config.toml
num_hidden_layers = 9
n_experts = 64
experts_per_token = 3
d_shared_expert = 0
moe_layers = [3, 4, 5, 6, 7, 8]
lr_router = 0.000518
head_dim = 128
init_std_o = 0.0
learning_rate = 0.00278
beta2 = 0.95
Below are experts of layer 4 (counted from 0) of a mixture-of-experts language model. Rows are named gate (a neuron's input weights, with its number), up (a neuron's input weights, with its number), down (a neuron's output weights, with its number) and show model dimensions 128-191. Each number is 128 + 24 x the weight over its row's rms, rounded and kept within 0 to 255. Numbers have three digits each.
Before each expert's rows: "mostly gets" lists some tokens that are sent to it at least half of the time. This comes from a sample of Wikipedia text that the model never trained on.

# expert 11
mostly gets: " found", " im", " met", " Part", " gen", "erg"
gate0:098135139121134121127128114108106141141132087138093134130146148111166129107115116123053146142100074128146134110138134138184111154103179118143069146121120134140119134174145137128108117160065110
up0:129114129155133163128137093145123140140126110100142091116148097123184134115128142139156168107175110107137090101131126130090121121092090188123170145104110162122132091132102134145140145131103115
down0:143156157121152165172146124160181158185093129121112090153106106117103133097133185113161150104149097137136102125127112134159150130146054143131117136125123144130168135086109101127171117127130096

# expert 62
mostly gets: " after", " when", " into", " before", " However", " to"
gate0:113158112107111141130156097162138138109100124143126133134121130143118118172155117143135146104113131070123148126108162182145128138118128128150151092162155118097106142124133124121122112147175115
up0:129104137154123168129082154150167174121171141132156130123122132123122125144126102137139144109148125191162162158102175113131171090139148160143191151148147123127133124120095124110140115169130106
down0:124116083117138118119101088114097107177117109082102130122132150082146095139123155171141143159144116112171107160159089126090112133132148097167113109139154108107089123126142157114100094172145145

# expert 51
mostly gets: "burgh", "berg", "phia", " Kong", "ailroad", " Spacewatch"
gate0:129159136140158104125112129119161151117159120088107121120113161170149114126100137105144115096137117109170104123134115131156121134093155138157154163099114142113111143158142153122128105186091104
up0:126133132141132141082172140129137133149128149116186160147137164123177164136156134095105154112154142083131132094175114148111147136160133139123104133170139126121098161185122104164079168137107099
down0:156116080136142145075157153131121130129130161165122121118105053069104136150147157081126128151151127155100101104125102128161131116132134156092131107107135146156158150137126159138118169131160131

# expert 12
mostly gets: " MPC", "|---|---|---|---", " 0", " Apps", " %", " "
gate0:080075129138118090131148132129121157153087181101168065092088144141101127140112117131093141149115089112140110064165123116124143137136133126124141106162136106149106122151166116127154123140122133
up0:104077127146118106109086113118131112111138152113105131139106150121064128154148131114159141168108147108137099099119124113193137128120112126125129111136164089127116115116145140117125106163129128
down0:129150123097092101129112152139174098125142148137148110123122099187163107090137143124162105152146122116108140102101121144141117188108072131170118141097110116131120111089185158158143128152129145

# expert 4
mostly gets: " addition", "urity", " future", " death", " campaign", " child"
gate0:129177124148135109161127102099121120110146135148083093138171117149135124124127132111120113108120143162115124114110095110129119157126104158159105132144118118092132120132135157124128163088118127
up0:150083123129116153125130123136120185080133153126148114151144136137174143159135145145144142111128117146122119138093109154123120112177105171095103095148120110102127079087119135129146148089128095
down0:172088115116104098116128081150114133074084137114143103131143142132065130101135126111127113144175079154145137087149114122126110128147147149079140110075124134137120120116110149090150145089132140

# expert 16
mostly gets: "us", "as", "a", "la", "ac", "na"
gate0:122145141172112113153127123142155102107150121142142167100080099139108123124107144118122158149154143132089113155135131159128119098108098179158165119120114096174135106125154155102162128113134145
up0:153097077075150146157150130126102163154093138131124143114133108132131115135145139121092135124123100128085111162153140155103172158140136089144167119111122155082090145101127128116120138138153150
down0:160139142107150161143147137133099084123128124155111106106126157190165118148131149111133144102079130135131137143117139147127111127132151131130124129109133109109124148149143118169097169150076123

# expert 34
mostly gets: " can", " will", " may", " species", " people", " children"
gate0:166160121122128173155172170123151141100220130132108087118127117147118109145135147151106108119122163098107123136111081153085184129124074105113111125097086150141140091151083132111117107121091128
up0:110103127155142128138148127142109100138109167105152123099128114147134135087116104128122151107103089148083133149148199111139095155077125108123146175159168122090116083104148153126134115127114115
down0:097098120147110087111146145152114119155137112124129114155134120144152103135103119117132165120120098177111139137089102058126108162117124107092099132145107125095113115092123142173128099141175125

# expert 58
mostly gets: " m", " w", "ph", " pl", " exp", "oll"
gate0:126151150137135147160142106123113103141100162109092085163147129122116138154139108114086114125141121126157107143113111114115154197133106142138114099127127123133063100118111130132135145134099120
up0:151099140134154161155115123115079079152092121142146154124083145128077135096142103116160124126166141118084139129130129123155147134165147155134111159120153130086134177153162147052120145130136134
down0:143141124131152150155126134111169127092121121174125128104123109123125136130149130148134141099128114110095126163125161089120128137097159131130172145105163088114122160110134144123112142096153155

# expert 29
mostly gets: "ator", " social", "ination", " version", " character", " officer"
gate0:132154128134198134134113119161105165137110080160176105170100127167132107114148161164120119086156099137142151136164142165129149107122111124143140150131144185139126115110130130158128115099088099
up0:082121184144142125158101104123127135120113086114173155097124109159152121113104113145142110157151078125126128097111149096122132154107138137149150091125172079150153129171099168178123112136112106
down0:122157145143116132092095118127146156091116132146153096132132153132165118168114120144124097174144088099137169136139134135138080112125140156102130157128138126143134150099121171104127083122163119

# expert 48
mostly gets: " L", " c", " l", " p", "iv", " P"
gate0:126119138084092159131135089158099177151134111149107145118132086106090114104108117118151105116188140131115144092124106144144096096153147117142121126143101141080174141122119151141090136093144114
up0:099124080149084120094102127126120152106075128103124130131132095119147098117153118114129107129190159089125198116143154151158126123118141123155132106179101146092154078150145173114107124147109136
down0:133148137133142136113114140123126133129131143083115177125139120119131118119158124150136119149103117090067115102097103144110126115115139114089122195161136134129112152155151115127157130134145150

# expert 6
mostly gets: "000", " more", " most", " million", " 44", "ized"
gate0:123121142114151119144176075182087107144130124151104151150106166121091129108122131160162136118111146155169137152107131175126121147153186125127106133138115122148141162129117133158141101137141147
up0:162114135127142131170170128174140145161112127122100129139101141136131132046110071126102132159131154084157132136093109120165162110112161147100077118162124109161100129073109105127111168150127122
down0:088110098152118123123106153108143103149114100139144170150110126110176125117137176159106109099157149141120124114119147119154151098161106096148119165143115165110158186083163170126139158114151141

# expert 57
mostly gets: " Frank", " California", " Angeles", " Mexico", " James", " Johnson"
gate0:093125120144131125156096103114088095158130101138078139150107134157114129143119128155182154128143154126106117131136156108124127160179116179129128100151142150137124154123087102131109129137134109
up0:140147141126156158149111165099135158122106101143115134159116105117149110137108136130115137160140153151079154110102118163156126114102155127090076104122077159104120143115164075121106143144107132
down0:148145136118088114150131126145119110117114104158157127110159151086113084099142142108141123111159156099163128127068086114131149141134105128115139131161120138130162141100133158116106107144155119

# expert 44
mostly gets: "en", " Men", "ski", "sen", " Berlin", " Den"
gate0:120143122139125138123130152151127142132108121151143199120076127161114087106108104097142102123095099095118148115125099125115141133165150131145115130118116133140099133129114125135154136162089134
up0:109156144136116098157120121108128117142125125149107137150137154136107146141122148091116096124135153092102143118152119119181132085089168166121119134151106150131131150095109093134161175108112127
down0:155146129111121160120165099151117127168130123082128129111133108081092118145116114130136117110110109122131167101123132126118145098164139128115116085130124112148116122187132166137131168141128166

# expert 54
mostly gets: " (", "(", " d", " [", " (\"", "["
gate0:136134157118142125138184121142134170150104166130170111171148172096109111108128129163172140141078097140115134139143117093157092162123080139115156157114130127106177163110113137144175163143153129
up0:137141097101144102096104128126130129098142116119129112107140151081181139151139125111125121214173132106144141149149110114095129122097139129123140126117150111140141176138144134146147118119119105
down0:147138153098131104150121132133143091091143136087144127135142086189121114163122151139101127135160144100155118098158129137119112111140130204098121145151108153103144120158136152110140159114124112

# expert 46
mostly gets: " Soc", " Os", " Es", " Pres", "evin", " ens"
gate0:152111088110111120127096120124118147136159065117075131117115145132125140110129109171110131128130116119103133083126140123102167149115107172077109140154098126092121097098127115092122141130147183
up0:178169129123129116114122100097137116138116154154152119137177093107132109143123133110135181108135152107111097194156136121123129074114128107111162145107176082153105145139137147130147119092113114
down0:152095152137117107113112110158105067129094122097137129144115129097093154155131158159134141134140146090152086162091136144144106079121131132143146118090104137153112145100128096152099125157107122

# expert 14
mostly gets: "ie", " Paul", " Brian", "ol", "iano", " Die"
gate0:123175110122116128093120126092109132131130085102139154123116131155113150128146135150165130119102094103153122116077115138123119140103167176148140096143152155142138109126106111159130120109127153
up0:146131132148140115107095134145151111112103130131150108129137152132139094129133123176080131177143131092176114124118092144123132158140146123117115153137139180175127167145138087152092119119103114
down0:131125143114135138175131122071142131134142115055122105157127098077176073182183100134129065128127167136116145139144157150124132096096101073167126116090131113124135134105134147151129070137109124

# expert 5
mostly gets: " |", " —;", ");", ";", " ;", ".;"
gate0:123123155125197120118153078145168104136167152137147117111070150134146139131164128098109100127140116153119098151118132133095141191117130110111122105125150099146102134083106074155117122103149166
up0:158122171134143151136112113121121112153108159144103164175105082176132147127127055087122158109126114151172097108106118097142115149146123099132148131125136120142121165109104140154139083155110132
down0:095134103147153198134146121098148139093127126133115116117133130096110153138132112121153116133131135134169166121126118162092132105118090103092126140139171134124117146111146121126115105102137154

# expert 42
mostly gets: " s", " t", " sh", " Tr", " ex", " cl"
gate0:153153144141109114106128131153093149146108161111136133164084181120099087080095150132153143102103121146083136113124082098156112104136087125113113087150116144113114125101123136095130136126137127
up0:124126146157140071132135142121140080130138132110117136120117132128130117103099126139134138117076201102106155116102142119103098122105101133087123099117125180127146154146184124168156186143115160
down0:091089123108133142126101120139145138110101124179131094150151151159178147149144113115118147154113147067126126117126158135130119125107115121127170126109103128142154118113126125143127049121138115

# expert 9
mostly gets: " a", " an", " A", " one", " An", " two"
gate0:107149112099149135139087180141168153132136167148129127109151151150126119139132106152114162141135171123130119132131166109107140104107159119118155105113133160092181129087092133127141102169101105
up0:135104080117130152141106123114091157144142119130104153124136171103111153129136146139108091156173151123118116177145123139109118071128147138121120115125103130094161157142127120089114075172115103
down0:107112109132127134121143130138149129112128091167124095108171113109099120185127116134134116122142119135150139136132128051135093125101101169135129085122144114108126131115083112131137090113158112

# expert 43
mostly gets: " being", " was", " were", " been", " include", " including"
gate0:176128136167125115153125117161130128092125098154137166137112143123122133099142150132129116153169095125076178106122126100145140121091102122088145107119075139137157128094110128158148150130120114
up0:166108145130156118100132106138149114118138121092105089116124103115131135136139123150162108116114117107148134129152151132142089143081129183129105134093124114113153135192160144088078115107137131
down0:157167124160113107151141173135123128162141096111131119132125133085122097132143089113124100112114129126107158155136155105094127102087172156131124135101113107105129084137128103140168151119139122

# expert 41
mostly gets: "et", " or", " et", " Pet", "let", " Bet"
gate0:202138123178073111103112207062109131135134112160119115125135122106166167161156182135092104105141121115134123119148149163122111124162133129129117140132102146104123156123138115161128146125127152
up0:079111169120122129122098148116121149100100171137167076095140133127124095120104106142088123112151134114094097143143126104101128130128111100138151140100161140133132130139157177079120115178179076
down0:149149128114116132085134114136131145128181149114101112099081144162169155142136102137139112145124146137142089119122149099098156126111122177134116125109102119140145131138121118134126104071140119

# expert 39
mostly gets: "|---|---|---|---|", " Coordinates", "|---|---|---|---|---|", "|---|---|---|---|---|---|", " Species", " Succeeded"
gate0:121122145153117133142072118180149143150109172085101097124151122159115129141148125159118141128131165113058090118136107159145107129108146088119140134173145133134085119124134094119139143121106116
up0:108126127120109144104126117135137153083172143123112137081148106165143161116110145138125147114168151110116119156147158099134151162129107156128127150150151126114104176060112126136168149170101117
down0:141119103171125161151159139165127127155101151118117136105117144166121136117173161138123126134126139114126157167098122126170107146171096125142189135154143135116136151126157144126119112140133108

# expert 53
mostly gets: "′", "″", " km", " +", " million", "°"
gate0:098156115146124163082099138101070164130102083134115131072113125146137147130088112151101076142126150120107138127094124154133120133076105094130069144152100124109132125064131146166139133160148133
up0:155105081096090148130127118089143091154148130143070136114107132118136100160124151130142127094105111130145166106140108112112177143124146131093158103104130109127128138137103101149137140146115143
down0:088138113130128163135163165147167108122187111106165142144085160114129102167104153153128130164093109134192150134136119143121116149110179146156120124109140134102110126186189091136137131121122114

# expert 15
mostly gets: "v", "ig", " 2011", " 2020", " 2014", " 2006"
gate0:162102173123157135138092119076133139106098124114152131157131100138127098111128133138125121141131122123134127088109136158132130147125113128131104124150152140172116098120103125144127108125132158
up0:130080117162155124123112131140153120129144139143141130117186133140151122143080111156092129076130116139135146103123131109125132152147136104101133112121135153097105128131097111133104153070097156
down0:100113092102117118140141134100113151122155137130155110136102116167139140169137154115147123116153118116148119094152145141116121093145117138145116147141133133108151083137186127174114112118108117

# expert 55
mostly gets: " at", " born", "born", ",", ".,", " Born"
gate0:138125111146134121137145147114139162115132106130141127163112129129108137122089162162094120153103140117113138148118096112127135118125127149110147118108099131106091111100072140120183142136127135
up0:192117101138149125129178108124154150129123095120127159156123139106139147148148136128141136123134163123110153139105153176106133066106111119152158113111107130138147121134148126122136120146105110
down0:177152144142119173149153137133108089162139151115065112140137133108169128137116104112127124116155151151107124117105155121140163116129100120139150086119146149125194108096138128115138131149128146

# expert 36
mostly gets: " 2011", " 2020", " 2014", " 2006", " 2013", " 2010"
gate0:133137113116094157131151113147111107170145118123121131118082106122132147108096145144150133086108143121096127083066173165160122120124140158134129137138144087101093112087151111162134097132121071
up0:120124150104133138160107138162115116124117119121139110144159164100160109131138109133105098090133121118160147141117087088087131145122144095169077151093137111115157116117136142130114136141131103
down0:130165120106154127161123150130146137131118176051135171151130163116122115157108124110114138133135102156153169145137124141148119125132139107184190146128148175138172118114112092123146132143136132

# expert 20
mostly gets: "ing", "ating", " known", "iting", "ively", " making"
gate0:135133133073139115116152125132110112145130155161121161126131097160128126129114156142105173146142150120143117131166111144074104147102113105142141159140142118129151133100152091094103142092120091
up0:120128143147092141087143100136127092162135153084124162132129138115127120101105133187135100134121128129105126100114114108108152121120097117124088120143159138153127131130124147104110119119080137
down0:145145133118102130142183092155091183116118170157121152117100128117158133120144109127110119104185127174112095141142167155151131100131078131141127148124131109150110112103148122138087119122160139

# expert 31
mostly gets: " sl", " water", " sk", " sea", "Se", " bus"
gate0:152107121170179100139130134141115143142142122142084128083134131122155099104149171156123108080118142079150102116097133155134118107116129134136114122165156119129102111133083149132098120112130106
up0:126150134169150138112059116132165129104091142131120140177111071140115133121108105127134159120121129101098145108108117092114144076168086166138148115114093109171140116148098115139135136106169111
down0:092094086108115110108127140119138098142115135100165130158169116115141126130125149120125157144109127148129103126133147132126081153140104087154102142140124138142161119105116160105147122156127139

# expert 35
mostly gets: "R", "C", "B", "L", "T", "G"
gate0:103107119137162126098160129134114109182095080130168167145124124165149149153180184124113099124099164125141122135179114129120089144108118109146159108097156122135098112145064110159119125115086126
up0:150100131128178102107097127137144143137105119140103141167130150102167096106166120084165074157125123129112136096122117095079105113116135137067122145113097144149137164120137111156106125152187094
down0:107146119156077092099118069152121092148130134113141124120113129088181145143143142101131138130136143138086122149118135118115099128125112136105105152194134097115119099109094109101183111118138141

# expert 1
mostly gets: " re", " b", " ent", " exp", " reg", " com"
gate0:116129139108127121124135154149103101088111126157112116131104141116107131124131086090067142121166091099112117127144167140090120161179149119160105119138161123083126133173142156108109053108123137
up0:095138086118081109142141155135171141101129163128125138148128116139152168116091119101094089107120118128075118106120094140189113108139132155130158155127122150096111186119101079127160097116126149
down0:128177156147096121116120113165135157138143132130180133124174179123151123106090161134163134137125118134059174101106133176109145188130103134108137106156132148141142151122133122127122140111082145

# expert 21
mostly gets: " that", " It", " which", " it", " where", " this"
gate0:159110090125116147144149117175110150122144129098093137164095129131112115113126117081178130090120142164112147103126141143127127132148111125117113141113107123134159142136120095145141171091101115
up0:119148161128156115115120109174121150099162165118093081116108161140126131115130144142122088157110143135144141101081133165103097116086094101132134114097117153141136072145125117129139148138098134
down0:152119134098133142131105136109150126143141114147116079125126142189106146143157182120144121136136091119148148143109119093132152124148128119118120130155127138119143143139151121128111126199130155

# expert 10
mostly gets: "ot", "ton", " r", " st", " Mill", "bell"
gate0:133155154144092139142122161133114124119107099114100092090087158133102161144098156159111086089144112125114137122152135133127136125142122141117132151155126143137132106102085165115143136161136150
up0:105119124163099090143146124132143083106118111120133145123105148164122089133126087119151136138114160180119125115177125137094157137136129130137119090096135100126107113109060123117109168147083114
down0:130136136175135120084139110096106158066097130104130155102096178072140118129146072070160129068140153091137126116108147186136117077117125127144126148140123132110137082165132126158083099129138083

# expert 8
mostly gets: "ar", " Mar", " dist", "il", "or", " Bar"
gate0:114118119133091119114125145137097127133122112158124145128098122148124115132130143147118119120135124098128136164163139109157135121118116113123158125157125150110146141099123138111135122109094186
up0:113107128116129130150125101137111116160090156160088122125086148144099119119130121133161149136151111143125124131181093141152150118149130163110105139139110089144150103143152153133135123175132161
down0:115134118129143111098101133160105123091107110142145109111121175113107112130136115167126104109136138146144095154133116090116093193086140152149097088133137117099106164115160135106111137112132144

# expert 18
mostly gets: "b", " all", "eb", " B", " b", "B"
gate0:153157135143095120163084172159123160177179142121105123152137122116111145081111143149141126098121137134090159127132111126110139098151151162123098185103113124143081167078138168131143131151127161
up0:123099126091127095152160137134136144142132106171105072140144088129122107135120118118161141112087132120164120084097115128170144159137113102139139119162133155123086094079165145132118152141054126
down0:145113128127131160105127131167123119142125106126172142086140112118111096121114119098155135153103119127138110132112149093168140129130108126141129154095119145175132138127101169131148123089139117

# expert 7
mostly gets: "end", "ond", " led", "ended", "ched", " wrote"
gate0:115130164155140129164144084167121131120141176140123107096100127153125127125165090116148111135143148109109112142150131151117110092142147140115151109114118128099124106116118126117119146107119108
up0:115164104101128134117135171141137108132094138142153129122132100173115118111110047120090185121133102116120090128096143076117137127106080078142146101150120145115133121099134120102112096120109092
down0:141109131133116111124168158142130114106091113153097140139123124087099172130106147139161154116143131121099074162113142123131125110106139121153106138151165151141152140127128140145133126097160113

# expert 37
mostly gets: "=", " =", " acc", " •", " ·", " describ"
gate0:146112129156134186098117107114124112131136186137112140164098147140158108080131101147136131140123095126082110186083131147110128078118109134126136124120164154140141132139112150172135134139131143
up0:141125138142141118155121131143154151104092186090136115153098134163099085093109147157127123161127150137100120146126162135150077160119118097115142130156122127114122127102090112136100144120144127
down0:155114149126122096169059126099152132142103128134126155107190107158164141168184130158107147068133130150079150140097116119097179098140128115096119115150179129114147174080146137154146134104096102

# expert 60
mostly gets: " the", " The", "The", "|", " its", " their"
gate0:106128151111097119160124131140152138168143134130120093156131168135132123141105127120170125078114161145123139160087137126111080177157164163132133134125123126127090160114141169139137147115150107
up0:160142094142153089117130120103155126139119110126135157087117129133130148119108140083142118132165125168146112124137102105146094126155121100140125124103112150099132159135147081109167099141135140
down0:070141135153157113131131157165123144146124160134140099101114148159070096137120108147140155084133139140087179133116149146129135125102104101202129135121099109125081120110119158132115135115161116

# expert 50
mostly gets: " and", " &", " John", " James", " George", " David"
gate0:118127170087135119157144146143112135114087114083127122109141100127153118157085163127097151101127098096160101123101121098096151146135122133098162118167123149102143128170115098129102138148141121
up0:110141106155174132177097115108130119137105162101155116106130150120110128140128109129062111140136137109137120091137100154141171116118101080142134159163089133124150088085110078143144186107137102
down0:107134154149121136162113144117195112148132150133113118129140095158152117126143117181131136130120104102104175109113138113119133130122172097126096160081113124155082139132145131117113121107133168

# expert 40
mostly gets: " was", " are", " has", " is", " also", " were"
gate0:132164139169098123135129134108175156109150149075143135149109093109095128167095130076110172146126106151163149102113148090133134113135154123113092144124135181111139098155109128095109146151121135
up0:133138139145143122124110120067142123119098148113087118091176105152157157146101131131130134124137145147106052145161126138073129148151122106119106169121102141133149074124112160147097128146116079
down0:151104118133157123129122147114099131126056144117141133097133125120136100118126157107130118155082130078160122132128145100136181120148150115118134140133103102082159107163125124119108134119159147

# expert 27
mostly gets: " made", " played", " make", " took", " take", " named"
gate0:141128164091110124123156107164144126163081132098095124103126155168122110116166147118133148139129159132111100141107125183122091122145151104169157127129101089127155114143123178154136140113117127
up0:135115132131129121119101137118169098155100093128140129158138114138100129128133112098185104136164105088156090127143124128152101108114132151138153165072101125115124151115109129126133150060085126
down0:137127116129133149135114097146138135128134129140129145107159124103112128107137168091144142074157134137148127160110127120137144092103144143122151081104162119167101171137131131125134111112153138

# expert 0
mostly gets: "i", " Bh", "li", "ki", " Pak", " Di"
gate0:147071146176086186070119129104133087111172113156155124135136089141146128159147166102118101160139125152106140118142171187184148150096181141116156142128133135126128152112097126135141094139159118
up0:121078091172121136143128121142090146141152128081142107108123146123117158112139158130127134117115126139138147070127187108095093162158111124138132103099120120117166099140158112113158163140132132
down0:132175110145112145127117164128174116097117051099112119123136091148111101128134129085132128098119106129082145146100137157080168127146127141119152117109134129123155144064124135169110122104108099

# expert 19
mostly gets: " 3", " 2", " 5", " 7", " 6", " one"
gate0:120128125152211157150137135090105136104157144168138110119146134139101122116134102164112102127095089134093154151085128166084149137144146117148122122156131132116092118148160172133125157154111133
up0:106104113113142126175165129116118124114127177150137137131114120141145132137132130147149065098167138139098176114124110105098123143150155116124149134091108157113135088132144077127101122119123106
down0:143096126139154138148151155102112152129077125114098140140138114133050085117116150107176111164107099116117093130106098148199127147125087094122185135123146151107165129136136159129111149128104122

# expert 47
mostly gets: ").", ".", "\",", "\".", ".\"", "\""
gate0:125135123131121172147127104119117134127131056150123126146175127141116156139139142063108128143094126124124125129102117133153099148147109138165119122176145112134098146129157103131104189158153144
up0:145113096132127084170143099099085162135096113131108185101131115109098130078132115117121120126173122142176122119112116117104142109105119142106144108105112130136108157144167095131083131127120085
down0:082112135154126160095123112161146096116125169152155109124151146115147083133135119127135193120116088169109093099126165178150157144121164073144166145075110118174154114087120119156135151122126123

# expert 45
mostly gets: "ri", "ab", "un", " o", "y", "u"
gate0:152160088114142128115171128099133172154161152114102154115131140146146119110105157156141160129114165154108126091197117128129180168139144116117127110107155129155116127145160075121123136122167120
up0:139107151140131140159138111112097121165123170112130094109126123119097135136126162103113092087129170136122131160129122091064166135127145124138127116106107101129123116136113108128143118162094118
down0:136127165148179133065175152108138159127107117105116119168096107084126174089098151103120115147138143113108101120143159145115165126129197151100129112114096124115109125100132118152107151142105093